{
  "n_layer": 19,
  "experts_per_token": 2,
  "d_shared_expert": 0,
  "router_score": "sigmoid",
  "balance_bias": true,
  "norm": "rmsnorm",
  "batch_tokens": [65536, 131072, 262144]
}
Below are experts of layer 4 (counted from 0) of a mixture-of-experts language model. Rows are named router (the router's row for the expert), gate (a neuron's input weights, with its number), up (a neuron's input weights, with its number) and show model dimensions 0-127. Each number is 500 + 25 x the weight over its row's rms, rounded and kept within 0 to 999. Numbers have three digits each.
Before each expert's rows: a language model's description of what the expert responds to. This comes from a sample of Wikipedia text that the model never trained on.

# expert 0
What it handles: Prepositions and articles
router:482487537482513505504522553523514486465493461437513500535516465485489499518519443453509490488455485484479513497491519524496483463497478486527497570513536509485527505519475492484505522515505475492540505512529487447497463514486527489523480484499492526529508478539501515469521458530538540486524486544544505466525518511514495534497526474517540501523517511498437523498507474509523482481507
gate1:510499484517435531518517540517477519538507489520554497509552516498510547503479532519498496507501463508455450459509493500533539447505493483511502493502515502492495513511463540485487492534503476519467469511495489500466489492540491529517479477461546496530506478540495474482531514529524498508522497513509462457520476514551459491475476492499513463530475483491478510484509445495491537503467
up1:488463493484518534513473485517511492522494516502472483516477471515468500507492478468466505510477530475526503554516510461510484500513481492511477481515459527513528517479485492478433477473474551511465500466487503496540480539516527465471549561499521507472491476484517472487478493491489474501456479505519501488544510520496469509538547524481488480476515535491443493463493538511512458458491
gate2:488446504510511515563494525496479526479495492468461540482492498499502561471466438497511531433467489519507541497537489514494515513488531510481477481491525538506485520511490491548539529463512498504512500477482479536503481490480482482476491529490504481510554514481529496501529454521515508472509485502507498509532500540483535549521527477466481522503494520475548543496519458501502502510496
up2:519495489487493536486520542479535517540512516475534513480484489482487528453562509490509477474562496481524499526517516474483516523485540473542510519531519493486506488488501466541520579489486497492463461509462506509476500509501490511469481491503515484510517511477484470480502480455512455582507508490487459474500501503528553459530523476521503485513507503501502527467496491490471497486472
gate3:508476487507503529513523502496508499481507545464497494506492521567489490477481483499528523531488446513542491544512503513504490451461518474520502490488509451498474543484484520499459489475447446500485460464478477491480479514504526530480504505498505492510495492444515533499479494514515512530515501453508527490471483472489490459492526511509532488522547495511490522529515438454443519483506
up3:481504485529533532499484516506498447485476530503510511491508478501461507468496502490524499448469486542484497468509517512511505519479506540495469513468510466502528540469508457498481494491483467472468502458479520498463478525456520504505482488511475505466518518524475526465501482510467508508505461436487490567507492531497489522503455521528471428512540511509523491460487451491514481472501
gate4:506478505528513491478555518522482489465509474435505495500515451478527466489465514525465499523486522480506483525481469481494506534509480494482500504526519480518526474495503469501530494492463492493530545484504497505519480494512503526499496515509452466512525541487433465491494474497484541510526510441461511488519563496522493468468504533520521495442465529527483481513482493496520522509555
up4:500488517515498450499499498492493529503523488576481494528457513509480474479499486524508481457542504481544511489500520521493484521519505517506497485501596509509532499536449509524517492462492501456483501498454494451480526477474482509483533479516453493487469484494499504510531480473502465492513494522444488515478540507526538497494491511476483541544450525508520493498522492515488508520468
gate5:493509489529499550485498519508492509483520480496509475451435511537500487494576444523542501509519523510501517514540521510500512432513482505499516466515488483484524485494475514536508517498478493508518487513507501485541504490554490505494524498521487522515496545478458497498511513551510484543496487492525551480496543493494549542513538502504499525500455485510490517435499520454496492509515
up5:512488507505473513470500514499476467477505460438531504524537527461478514540521528484494510473482440532491506535503522435512478519479512517459490487491504460474491505493585482504518483520513482492496513469462475505520507498478499485483518539471535511529482481522489533514516524539447522474501504476486479501495545506513516496481498492497520496532505463496526471521521525480477509536553
gate6:519470510479540486528531534478521492492487530466469480499474513460498532556501496469478495494464500508564509503520479493530484473460505523505524486510562543492515551495475503524452502521519510514477493548522528496484481442463498488519504520467509476527505503546477490496503535480532537558487511531459496497517508527516521481529496496532510515481504543503495514531522522487485491492523
up6:483486478526510534512486471517483499521473538501488528502516506525491486534537449485484500500453499492456492498525512463508498494529501506472525501451494503494454501552544481471521541500474518540467501509510497487512556494480486533471518485522475460520480513534470489519490545483531503447538475490460458479518541508478501513458466522494534511519520501457477507489500529495536472528515
gate7:443476497538500501480485483523492512455531541475528593498469474511493534492546519495477514485514511522553481542519476527497486535504481490503496535481524482516499526502474491512519526525541516467491463490498502479520508484501509519515506459500504495534471486531462467510470496510512498518509493540534526496559544485522523469475509518489521493504513509507472523490486498557487466505459
up7:534513479473480520483460485461530497528472505513470449484521509502531457525469492461505479516501487465514493464474527469479490547475485508499531515497462498486489462475534508468493494508478482508534492527507498494486464470479501466506473509473537481447514527514502527517539509503519507466448524465498472534471456501494486553492490495516508505506487472460487490457510570464502527489485
gate8:508453471508495542488498487475504480529549488482482481506492513510489516524556495469479479482477534511471478503521511479465474489506506525499447459493538527520495524506497497525484508512489504498501538451506490505513503486477501525484479528533437487484521510550515560492519496521491490508545497535477469475500476507479459475472476511485512522515525439501508473474515515497454460447548
up8:539490514479521479540493530531487511520526483502481491491525523517472491483497500502518523508494500502559454489491484510523499539495460497521493495510516540512495498442541474485568492477508473549542489510493515489470486493472508485514512525543473553529507517506505485492512481491559515465519440523504524486468504467478497523506522526443485523514503463457541521517509491526495497488546
gate9:506476505501451500477502509514484509507471460501490497463466484509496461514515512500487525479512512494526485459531513537519521481523543461498526530494535497485491483560512504505532520504532518495498533481566497477496484515488488475499525432487508480462438565520477485505526504475542475507546505472509482483487510480516479529516548499515492502516475478478450555510522467497520484506514
up9:506492541482496562444463477491507484506480511551504477476484522523478428509482477501510486498477497457485481454508524546519482513494529525544499526529494532483481448502508491511481501516499548504474519506495488550535506516471513485564513510490516480506455519509517520501503485506483513497549523502474513453488473492500526521518511503517539474489486519497486543534527506532481534493472
gate10:495480501489512538462476502525451490477556467493481467530483480513504470519508495480506469490477492498541513555529499490504527516481474530473521524549543547493519502531528508462516487497539489497495558522474505535523495504487534517484514510546500484476496492557510513512509469502481498514488492528501480506528471516506449500506499485512504413501534525482525530538514533497504505514464
up10:532528521483500469452487522520500495490473492461533512526496507502496465482499498509509531510471518516521521506494460514454517503492528503513488503473449459521534534536457486487518502503548574505480476450544482498507516456485495483532530501487471501501517439516512540498487509471536521482476501498503494495558488485523510479517430497509477510515497516463521491522496504469529474468478
gate11:487496498476548450467524501531486500499489523554522457508501481496521487507529486433510483488477513466507527536489497482503468511519496531534489549563507488482475527547517525498508515478486488502504482503544513508509500527489517495503437462497476496484533496502502498481515488452528496448474524551525518461491479518522485504506519506544523541494514537511442511465490508507518485498526
up11:498524522492450475532492472497556491530484506465479538506518501515493547473515482516480513532465514472451481494506539510466483509466454492485528480457475472492534453488503477515507559508513557505514530509525473441511501478541484463509527535512525522475496497519532496491520501506505503513501521499499477512488509519519501482478493515503494497526505480490518455491555430513511515531477
gate12:500492502475494512518483495489497521512532508490522501542548486497470501473502485510499511537539524497514481470496484520524524512497507507511484504517503503542494505560471495499465475502502471526540497525512490504522496480526490492580470516511518482505496493550497491462488477479467490516513531518598444531458477523524448500555514481511517538480513537507482497518514463508524464506485
up12:530511553534473462490500501485489504486478487483441513434459485524452477464507494484518457524478510497465473457487540503514501497504532486533481488502477481469473507523526533479481520497533499491492501488502507489519506485504496483504482513474477490502443540485479473548478477514554439511478483510517477518527497483518492481474522519484489507462456457521507482499511437493496476525507
gate13:523546493489464538492485546454486498509506489470528481515459456495494478562462499537497481489454536505495475512501507466477501512504466490516533530515508515494472546529469514513456489463466494508531490532540490477493511499529522498510503474519514491531497485503473509544456513507485497494513551475517556500523445505517542502566498477496481520467499515531507493488487493478526508518513
up13:492464508512501491502535483493549463508490478501515494510478516516524514507473504545461524481513528512556511529541489506520495523457482511500454508505465513487492482521503526506525527471515459483543464455465470539487483496561536537485508490479479519440504533508491495525487468464491511540471482516471535511497516501473454454511514465460491522499466527514512541528494511507487491482500
gate14:477539507480477508487534511474470512514530475490534510487504518490534471537474464506526503472466514477521486504537516483498505522508503489534495515487500472497518488472512463528480501522505517496508514501576546546515500463555524495507511508484479480537473458531495515511520502509426507488499488521512461520471470476524528526538464520512502481463540497481550530505532530535479483468521
up14:502511500462481521506522507535482499507535473503530462497497515454529504531531506498518513461532521508565460533486526468477497498510486479513505517514513501494536485515513449489490541502525516497529571510520549479480487530495536532459567523483477524508566458500514486474512496511483499516490512487506528478528533493463498502528486500523530468457533488505518501475480490529479503500471
gate15:489525482508561529500491507474542526456510507512498510484502512482525508548499501501523468489506531519487526478519471532519517473466507464552505495545505497489515483471479497502522507485528473552512498463464480447521484496480482503528534491483503481465506542480473544478491485485572536457496511479493515488506540527464501504502533500536488507489482579482503506519475535494488478484490
up15:463484451507487490505525494491508497506504462480484486519488528535503480480492487516470519476480463513488551475437493457467499497476514485523505479489484504459521553520519521510489529472520477435512480494454504564518511476508509517490529513531494518469485488483484495499481541531431444509499501472484529481513494523500450461490494510503525507496511485440507516516494515482495545518487
gate16:497446514516534507524501456491465462492516489485472511533470506529480457495462470511499498499497493473503499505481502521474518456492502479502546461521498540485489484502479534517509492483535459469538521495517508495521529506479486490544497509494525496536474475506456473496475461472515534502529491487462487476518448531512459509489462456500529487536456516502488465527442504529455495522530
up16:515464500494491498529525466560515492518487490515495543513490539491479512492492551513520557522534515468485484527551524481512523498489500485529552513507493530523498446487473474477505527456505509529498488500508491511467506496503479460507495551496520510495525525537501526498534529476530511543506481472459482541479430485482497532482507511498509476518534505488478479478526507433490493475516
gate17:479456492496539506539520546484481512476516516486530539523522511516517489532503476482532491493503502484506473522571499513547507524496508480516502536526507516531504520512480476515516509544476459503494502479508513505547488476485534464457510502492572511494509510566484478491533468507494520510522521516523497480486489542514468496465478502493499537458531540457446505525488540489481496509515
up17:525502499504494480502519461483522452535484517494470457535488481489511522489487517502476568519503497500471523480491478508511502506500475539516476504443476474512495489461514454499502496526522527465506531475546523483475519499514497525568510528531476467488460515525502456465459512463527491442495494491497481505485475508489503495565512505463499469485513473514530484512495506532541526466486

# expert 8
What it handles: Mid-word fragments
router:492504517464532478531547493492542497476499484473522511480487513527491510523483460473475494487481485480437520548480492525505514489486467507550506470495514533522532490485524497539510538508527495490511478521499487487479468473516492529528510479442563503471479497533515509481493489526527512493470468479512474533497526497485470504497537560487562520482507493529492506489498457478472470466453
gate1:459512528523532466528463517463491516507546469514520514498513507513519524480515496501472515483505461492493491509528527526489487505498480479544480518481487472519494518521522462479559512540496498536479491504533545590505531496513539472519513510478513481498495459510494522452467478509495492459484526494491513507485524513533485504507499510450513549502513505503511509428485473483499495442520
up1:438462529557496470525509510553535513501478492524503491505473503488484514462554469485470533504476496487469520499464455499522469452470523515496488513472504485507484507538547493493524506523486517468464518531509532530504506498529582489519536500477518505494534466516510475485490488500529512478499547500472479478484498547529502499508505525470499518531512481481444511491509488493481509518491
gate2:510553474453505497489532476561482552522494500480515502497511494504513512516509493485498502483471506500479543508454536532522514547497446511479540483531512530534493496509559485530524557508512487514497519552485503509521483544489510497541530520451541510491477495507545518514474510492522525477528505528478484462471499473497509475493501486524531517497478490502487527537517492524467461538491
up2:499479487481511523485451530423495517507530488541476479505489525550531533500486474497487533510506468541515514493512466513515482461531485456523478473515489519531467530551514483522490516452482496493482494515514465484494467459482470492487504479505502518523482493458528473525486527506519524491501493437465497484519515498483502496477525501548530518528500485464489476524552520549496527511515
gate3:515496520463492496527496491468495490475542449480500501503513530540507501525486484499445493475501469503544515508504531492506448482513512526474488494531438499476479528479510492490549523489547527477533476474468486513462488471521506510484490538483546488492472479438554513471519512489495532523485522469492511527448491484505499460490504495522547515469511521528467473506530481488462501490489
up3:451498476484507532483498507534474503487555501513480474489506479502481487519539528530559483484517536525516493489557512530499500525480485534502524515494474529480482462503480469502488466485457491521481528485521464515543522510479463509473487474513506506462491510530487518496490483525524465483547535528444502501520474497510525549522477530451468500536492487472515507480472508536554489516478
gate4:484492506432502500511474482499516534486484448506509489480455505500550513517495488541464471505512499505512500523506484468489490468505504485532454472545486537477464474506536497506513458512509509549487537468485515518475484516484511518527484465451505490522488471519531485502482481528512479447496555464477481541476501465479493508481450490458494547487539510543487473517517498494519501514499
up4:471479508466463530518506479498482472479484517525508476501521480540495470497530513508515517510465474491512495511485539543516494470537530481563477479488511475525521488515522514492466519499493470509514452517516474499475484500477472514496488501516519483479523522469511547540539506554474520535502547491522505457530503531522489456494512485496468448533556512502524469510462439514514510480503
gate5:517506488529469501489531469541552500507497501474475459496523490489528479505479514497526502527456548486495478483497520484508512475493491491501463471477515522533519534529464508469502488513486446490515476503540531472510486534514547483469474459537513499501478522477560501468500496527543482507520515529496509515519539497552508495507520568499506527475501521497502489550473463448485484476520
up5:503508459513542465476577535520475522482526504488510489470499504488540500528487472560473515532498509529500486505519501526504511496511501469526485522544524539498544488505492507493482516506505516478532504507457449537499522522529478478483524488529503496444486507535502473471475483454512470532466536533509508528500511480485531489482525504473519516502490544499486443533475472478524473497471
gate6:457499500441507429483520521508528494508494456516504470473489491538429485499476507538513475513520509496524505488534470530481523486496487525546486482532484502442500500499480430497502500491479495508505474442520520493520468442516507526504446487550498521516457518520498493480503505480498534481493483472485500513509481508496503537495522510485508489471507518489509502522504464472494509437485
up6:506538496547495526539473460536481529526527486505515496526536488508544487484515508494479476533508535517486507498486511473514520502556490448479514523509533449505474547551512506474453488486499493485485504486466511473485500509519499475519479525515491495489521513506484503474553531510484496564507497496493489528480456468503533548482490461514474505461497483489452498470478548494528502542506
gate7:517496477532506568502517462526496510479510512506527509522484483483513488487465495507502502531535484463528494486531474546528516465530497533568500462487520515508498544510501503497482492476498434498548485497501492464495477529498538548494521533461476508481494512501505471493528520482522527517508478531514480506498530488470479487525515540520458519518547496500523484428502545512497461494508
up7:480487512484513470490489515451498507479526478502538473489489521517522484519479526498511515500517477538541536460492559490492504462453459504505502500527513511499549508539500478511471499471526497476521487524531518512490482483472484528485510499517502536541462511489478570473471498449530517488492502554483532487471533493526468481482452528507508543509455511524538490485513522543481499501484
gate8:523512444491505448491549483502503499534486511476539512495453505528515478521501494548486490486490489485427474499492476546470505473511463510521470492532485557474534517501532493499536503442546486521511457568476479470454496432502488502505489500501484471503471496528497511483471517502507517496493452511525485519476496512504492483516467506492508511502529495522503483501514506484530507516528
up8:522519500472456474515489471484545486498501464480551469518492465502530470524517538524500522495506524526528525484507475515486516487492485493526515542506503466481505497499505533500477483504507446480516483539484496483518489520514553460529456489428494511529545523483507453456510541486518505502503494485485506457481551505470482483506520539480458507522515469499530496494554497463470501496512
gate9:498492471461548514518539518534506509511515489495485492502526466499496544504502509451502506501541486472504448485448512537519487442495504456500452501487524573515507503499526502469465494500547503543520474488499483527465500504540492516538522534488487572489497522539468484488499512500517489519494453522528459509497499497499513481506508567522481507489461493505491499514495489512473494478493
up9:558474482525457514486506447466516525534525496465520482522524494459527509511486516528480493504507461518509511506533493506526504464455470507509545483508472508505532493503532550522466472481533458463477476502544485554520469513515484470498510485467500475515506476537485539486454510499536498473468512512523525534524523541496542510491498453537493515498509508502488511493477536500521513520521
gate10:483483499515499505467477512525526516447477465517548497495469531462516505501529514507451507494504515497477485489482534508495494507482450465500533465468435499506529528543552506494510504520523528488472479519501456567496489502500498483505475566465511521477489472526527528498504507538524515511514486490534466478498501522524492550496487547499548526474527479505507493470517508487499540518503
up10:485526511502514495440483534515523497518493495468507459516512450542441449495492507491494457548462525496491532455489502506509477483533482526497475508484489499468480510528523506507491459549467486503528496526473538452493510467491505503520498513450517476461521535481485465473521545480521478535491494495507539482516483458498501466501498542456473480502466508506497481505500495526490459485487
gate11:514464516507460467507499544479497459475511536448526450508480492506495511508490483503509468483438511504485497520477478469503473485493484505528498441501492502485464491534495514468454534454493494498549513503468475463479508510503480462499498462442541504524522512504514516480524497525488530503466465500514498468490516495481493508475460497525531502516499435497493521525544555492529514477504
up11:491441513484495503533467456549528507510492492517463487494540484486489476495532491515520504465482481513530504526478495497516498532479549491487448452520472452457495514462502521480480496537504495533490496482485496497465545541498546521492502510451487509505489533537489526489537488494477504516525516485562526531494496507506487504494457497454488480490495513446507534541482525510489483540492
gate12:467481551502518503491534476510518494494494496494483478497463460538477459517462521483508489503478491490442481496480482516542474494514495465524530474516513492530495445506509520510487493502527475526501472523491532508436450501480524519480448524478513487478457522496522529449489509502498522569497496469546485501454469506495532489501486518488495505481503466496492477476502505531553484453501
up12:500489530493476461504541465501523492516525519478465504490465487512471523498467498466497491532487548501491499476517492466465531470536509507502522514513493517485515459456460511485494497507518442460468493469521477469476498495521437509523511483504477487481530496510514536500556485494515453502487530482458511521459478479423512512502522509494505467488541503525484529475533470487525515471487
gate13:493474483490517482482487479475470457502456493507519530508507499525441473497497526508520466518477476530504505490463526514520487548498488444517519454505514511510518495532522497466444529518492537476504487519502481485444478466492464525498532477466511507535473546474463474487516511501497524501486505496476502500500483496531515515528525498514546548528515497456504499467527461481464485451456
up13:513483488499536534500458486490471520517522511469496493507500502511517461510487430475482496497494485514524553509560517532490511537533492518523540516493509483518524496513547499474509513498485495510503530509480497478473494506487506492464467473503498455501562520548537529543494539485553524475513518445537497503522479537524454473489492476518498508468477511506525505519519478510536492516445
gate14:491480491508509465507515486596471458446455490482548475459523517466527493512474487465486535469488505538455512529505464505533520504559496472511478445471499524462503496511472514511549507528502499482486507543507479493520482471510526503505488485482548499469500511539464506500484480484468486495487503483477466504481500530475529496467516500489499525505515491485492527481467520503508498467499
up14:503422549494480507499518554484513566485492512499433532528500503483463488505520524527497505562491497488539507509495496512486542563502542520497490501516535482504505546496463509520509504570485510503503470484493510521495505538498496455486534490510485473505514514500482561463503499533498505523511534502498509491471535496508500500490503501481516472480524482452525508495502486523539515496502
gate15:521463516500502499465513543461505535498504543523510545453493511497483482495505499515497475489489523483467456554518488476463467482515467493495505473540470517494531485507517476529494563491524513482504473496499501507490449494460527518540495468463533438496517507497491494445509527480478512497484528496485567509468507530473517517514481514510513467484524482503535520492475456460478494499488
up15:534505459530528528528551501523477493479486499530481494502466469496454499482474518491487515492498479527518553569476506483476534441486475530453494475549514501537476500459512503478462505535489446540502467506519499515488514489461514507492522495486482513476519474489490507511504500518526497468527495450477500480491494497530489516508503537485468516518483480490478512466488539444527532517522
gate16:493501516456461454497472524519501506442521531505495503540471503514442521537479483478508471480540498456508483522468520491514487474460501515492509505505531496486513520468473487494507526484537478476522539514508520516517451487531523483520473487491471456517494489479521543488481546522524479440539509538525501503497508506511477496510524553504538521505495459509512470503501521462516493512442
up16:518481497472526462517524513521475527514492497461475513547497526543503453530503512518494531521474498488524513469486517509507502529525561517472461501530493483498524501477481483502499449531502518515521449492490522470473456467498514543526509563505529476506494486507500513517497487462487469497498520536546483542482430511551517500494500474493462486505480550482501524514503525500482480528523
gate17:510493471499515517526523521490522498506440492527505504474524510498491482517468473466532507491494508474472530507478529476518485470503496548514489474518525479492569538492479502509489500516523518482510532512497524506487501478529503477522454510496505480537483471512463482492489447425498544496516477487504495519526489500461499526513502506474508506507520498492517483463529421508473543519417
up17:499479484544532496517463503512502502488537525506519509477460501467468526446534515558450529521521494457483465521481509512504524478472491491495482526550488481492510500535523535522462520480529504539492489536485493534494489505488492478497523514536487476510517525516499506546495512477526473470534515513423476524469494481539487483442489496489475496492488479522501522521523513470511550524500

# expert 10
What it handles: Pronouns and auxiliaries
router:521493480518483525519452539483510444460567448496483486501513497523515499480528496520476467482475502517462503511517493501519517482492486495520523542497487507538506541518499487534539513506493475482540448527493490460514456472475490545537488494501510469468458508543481509455516477497498530500504490479493490558525506483497509530487515513453528505465508475477496541450515487521480519496490
gate1:478483463548492466445502509511490503500506453469501480524527486500499494514525536474487494504496482475455489541479478505515486535506530483505487494489515524543489463456506470533512529496453481502505477490486496527486477530484488497556523522517504495491496534469559457479509486497556471499507502499489518459554505510522538536536510473508526527468515490484508518502492456531441523521480
up1:507482486475500468488448480469491524520505500492521451470471528487443513499545489463480478495488498529479503482532514538441490484499516486514564505489511537479486538452510474494505510487500464497523501450493516507509512509484497469516513524466522480482534491511530438469522537468567539490542529460476478528500471508508524483503517478491493502531478491498492485492522506502506537486521
gate2:545534510522504530480472510516488513485499483509497515492472519516447505474536541527468516523479505561489489544483526501519470469506492480505523510494507460469479509501460470549494542484488434506492507527482508493512495492475494533545491453459501520490496504493479475460527429464509530513529471455486498545531478510503510542471505505489482498470514529504494480498483517531479529501522
up2:482501485521529518477488482481489493499525515470472514517493497534503492514504496522513527502507487507516535477528475480534524450479463460477511496459501466520487480467530521500447522536487543508538470470467481531507465467489521515538516527501486539505464472532447510480514465478449511522476497490458481500501500520493526498506505485504521507485480502558493571563501486497500478490454
gate3:509512525506470495522514493479501477465506520478551518541499492518554464511492521519486511476493547499533501511520521457535487482486469479487500513463492471514502476514500532491531507464497459472469518534486472483480525447434500529514524505490463567490514501535523494511493470468529460463456476551499532504514527508510485556494500473490505496485530533485508521535514500491495471492498
up3:505505512450532452477467516475469504506479473494451504489517481496524495486518486524533528518511477498489498519505500502469482465528580504504553452525503486507504504523490468514495444510485489538482496466496463493484534505524566480484443509473535530497510489488540515525499526501499503510488462514497481508517521489486526497505459492561535479494521519496488467471534483449499495511483
gate4:438478481492492510483521548524473519485489515508474517470458538491486462474485475503494479517492478492457515493497530545487518468481489484483520532500510498522548488523519497527501508485495545498499474499482511500517471479493536491515491480474461451485496473545490476509509443510510507534521507566483513543506456521529492517497482505472448514449465476525504532471511482468502548485486
up4:507517539553495518486539492484466451501499502506497445464518495527472523512496500504506493496517477456511512551498503487523468479467456518482499474553501533517470520478512516498563480542521499509510442545504463500527479523477480531485506511485501522465535467506474503521492488518494514507505486488527482509464495492462553518518457514481449517467496511536520518493477501480499487530538
gate5:506491504536476485531517501461527533493486509499489498510524470541512479523513534474489514453484518539522493537519516464523508517474522482500515528474448520506494491493483446499522503545511500473499479452500525426463498482466497513530523507467518520489522525517527471444485447496535483529496511505481470550486510503521506451528454519481518494501494524554518498477504503493483505478473
up5:530462493484448540462536512473493475487550498503490448471517487453509508487533462522498491532518497487523541542502506543517505480479472513463450482509472521511462553533468490451521481485474486527506515486490521458517523516542482500504494486514474499542513513493550501515442508516530492516538537500497494530474510480471507499499501502502470492489487487459465517519508525486521486478508
gate6:483485511508497479500485527484491514508518494502502462540443486490521480534513441510495445517501507481509463468530524509512509501532548478500505553485520435511519560473519549509498511508528489489529493473491502497468466522488504529522532483483495523475507539510491504476500495531463482546524483452504471503502503482538516484494546521466531473487452463526541494488527492521505488484529
up6:509510493515524507495514503512494484472466480489484515490504548491479545481504494514521533545518503534492515512516502516493488541486506494465539526466480504503517518483507538486501502538509487513472437504459512491487503471497488505525502537448473531493506494529506497516494523525483520542531512462442532494553483509486538494525481498496532445557521552465491545493470471440518485513489
gate7:505506460523497505518491483474442482484517494463529457538488534549542483515492476480479470480470496519498496508498527505474517516455517518536500524506507488522543540502508458471515476514497463546539494555528511493508480524488444497475508468508494515520492505505503551512511474499496504521534460504524483510466514535496518549478503479522545551515517515509486489531500502564495474488511
up7:501495477502530515500494532474478487512505482482511464554473505545481483512517483479488474494506469495522498512508509504495482477471446502484513549537465450524551485496501484470519495505492505477493457490524488498547506477494472540473519477532448532461520558530470496528495494495480516505519461478471479493509526556495497527517497512500529482530533459558518488513509522561491495502517
gate8:480449462501489487500499529479519457493531471434515495475512504504491477467497474459486513494493509529519494518436528482447481495511513504494511526512476484519529467481485479494530525549485511513494504503488489504468474494499492461495524510513476475497499527540514528466482477507500544517500520541508490545541474501544503496482505542489483484535514468477426494481521494526469508547545
up8:486503501452523530472496527526460474515482507468504483515449517482467529508500561472465453516491455514494555521507430517464487508484493474507489524506459536548519498495489495521466489486520528531465506482480524496534508503505511480494525500490540470514516462488546507500501506459457504518509526509480473495436472527517493485483488508493519465515471488483473508516485483525505504538471
gate9:529448509527525499489458504492513522432506521529519510469474517500499512495528504530506459499445490516497503533503497499535494557525523504495523528464486475492502545487499494501508534494498437513504465493520567494509470491487500464459520536498489467514495475486509462490500478513510520501478573470524526529488550510516469470489491505486486525458512475475501515504489514513508555505488
up9:525482483513493520474502491483544512508491477528490476513490462524434508527501514488508498476494490481513508504499528490487437531479576490477478493513464481492504535489485486478510520503486502493453522513462495433483489495439543484546483483515538545460484523473533516531515478477517464529520490553494530505491512450479518515527506483501480493520484504494527492468457513494487505521491
gate10:482454498496484526499515511491514432461515487544475530526522480528535486534519552496465530525521492470492502512470552515464524500515468494548518511516488502509506497491483461480491501525507466487532478489489523493520466459491429462514500444470511498468477530501519470492485496529481500531493470516485517518479508509510451489517507477496526476482519452518512484520545526526479475507477
up10:487494488537490484508457528472501446488528497492495486498523488480507481510501579510496523528545459460465492490501514544481530495495504489470512486496495492496483517535500504499517520482499504478532511519533552532461476476525489460517519485485571521525455485512465510494498529537509483526495512461458494525493487546509459495523481499461519536531503516506495494514510565516508471534512
gate11:500475478508511513471470485534481484482486499445453526507497464517477480520546496495481487450513475530499498455493484508538530513519516500466531526522518514513515487497519454479477503517485511491513482474489502514503447477491511475527548444548558459500496480530508440463503522488494528471475529485496493495479456509491481504495467474481486479506512495479498538502510438516491526459518
up11:500509483532513515484515521461496530580558519502518496482481523495534473516513479507516480548470473496530521486466497500508500554513512521491483527462531501517521473521481511508517516480530508505507519495529503452487530523517507490493491493445491524503481462474461511538478549460531492532453471478507495501503527494538485471505475509476509531511495520464452463497470524477475531532476
gate12:480477505526472501542474535539505447500521498454531504517482482507505493458537498482523483489504545527533524459504467485522524485491517483514522508503492494495466472506507437502530552555518507525551489519443509507507457479480513459504467507510496488468476490557504440495517481514491561487511510476497514522492470506484504478510527522509510527482503509505488538490532487515516515469516
up12:518515528501475507520486536490455495470520466513489476468522517490472476485499525466504491528528505516467474482522491484525473463481537480537498486494473490468484499516510482474557537518506523528506515477484548525485505445548455498491476495492465472517474483449504486489515559489483504461533528495478508505448447518511490537479499510499514542484459547501462512488513494522526508480493
gate13:492492508468481450478525528464492495458492480552502485494520446534508476516515505482499465513500514470488469520522491472479540506510507485498493509493528473484502453489476519525509429476553510537545498494497510526510520509515535518499448511521489533510474519495511500469498512475525520488516510507515494531533504581495464496525524513508474523504481528509481529500483481473448457467463
up13:493517489514514490510513542538519479499534501503509545445511491498524510445505475488465511512494523471529503496468460480581519498500463516504503532506549498528507500503566501481476515493508509461511480511484549490486490497488520473453521454499536454491519454493526462459497504483483517495460494532512470523520523476518473457513510521514490464505505502512476516482478547496508488536497
gate14:473525548526546504453475521520530456525509483519514502518492506547529498486489482527513482539533517513491560511498490520521547529494512527514508489505494520510482488461521457556512528524483507490484517486500492488482515498445508491531466528535483467459488473517521527526501512529487491507511525452468507504473480502450491536535525479461525532478479446504474508504468525502494468508509
up14:491462491473503505497492492489498493465508479500473474522494497570482539467530525483475505500549479495471503526416494537498467508502491493511533495503459498519502498504479493494502479485479492475522533485563484487496449480535450487511484549476487460502473493450522474509530503493503497512546516495508546460507481496513504561509480464482485477499497487510528488495520469545472493470491
gate15:473471497496511489511479528480524526470473526496510499468475546515476499516486481527468507502541562526486540546496467498520489544559509474546510497527473494490476534484512479500506496484495479457540477554500481530472469494462493505491442504498492467482498546528450496480495494566494524488492492510493496526536538481506506499510514486472517532449491486471486468520500519478513511501497
up15:483480516478543508460515510496469521542504550462516498487545524520510478493470472507500485505505477527513530504561504501487516452430482509519486511506531524515482424498507495449459477520522509511461504514488509500519537521533507513502535476475515540486513491509500499501502506431526519525481495501560532523472487484515493521519484520506460485495456526494504497493484476500502518465470
gate16:466487482456468519553485496503522465469521494473451490467506484515498474482497489521494512495487494577517499521521496493448492489484482495501472533488520520507501491484500501513514542505420491530559517527442494486480476461500466528499513498519484471469506500527495505508478459510496531542541494475508505527520480506474508536498494490479494514526551473538489471472470517489473465525498
up16:499474528495501487448476546511499478504493490514513474443452511527470512527511501504465532495523523464491486528523525549526480475515545519504514551506465485509489505529488527438500472489464502514507509548528515483494519495532534524522469500472494499469483494503485494491540501502518528481514485537546497495541512474530552513505519548525497464488458510506521547524532485504505505532480
gate17:458472500486513488514481508495511484493522481471529473497516499478530486467551507541494483483518493496498514493487447537522483494524523501497503466522497511543463472495444474517489471477528484517504502502525489518457520503546523504492481513493538523476513529477501436485528482530501530554537518528490526502503446502479466568542513470510541470502518473550484497503519495529528480497488
up17:502514529521497480529484520489434508513490440502508499472528472555494479486466484500507525494504491530509445472481492492490483494486492501501542457489475523527494471520502516497492503512489493543480484501454472461467529496473501509523545504500494540457492458536477560526500514481504549488475478492475528451473561505484498504499486496464532499498528516475495512535491493486534462465481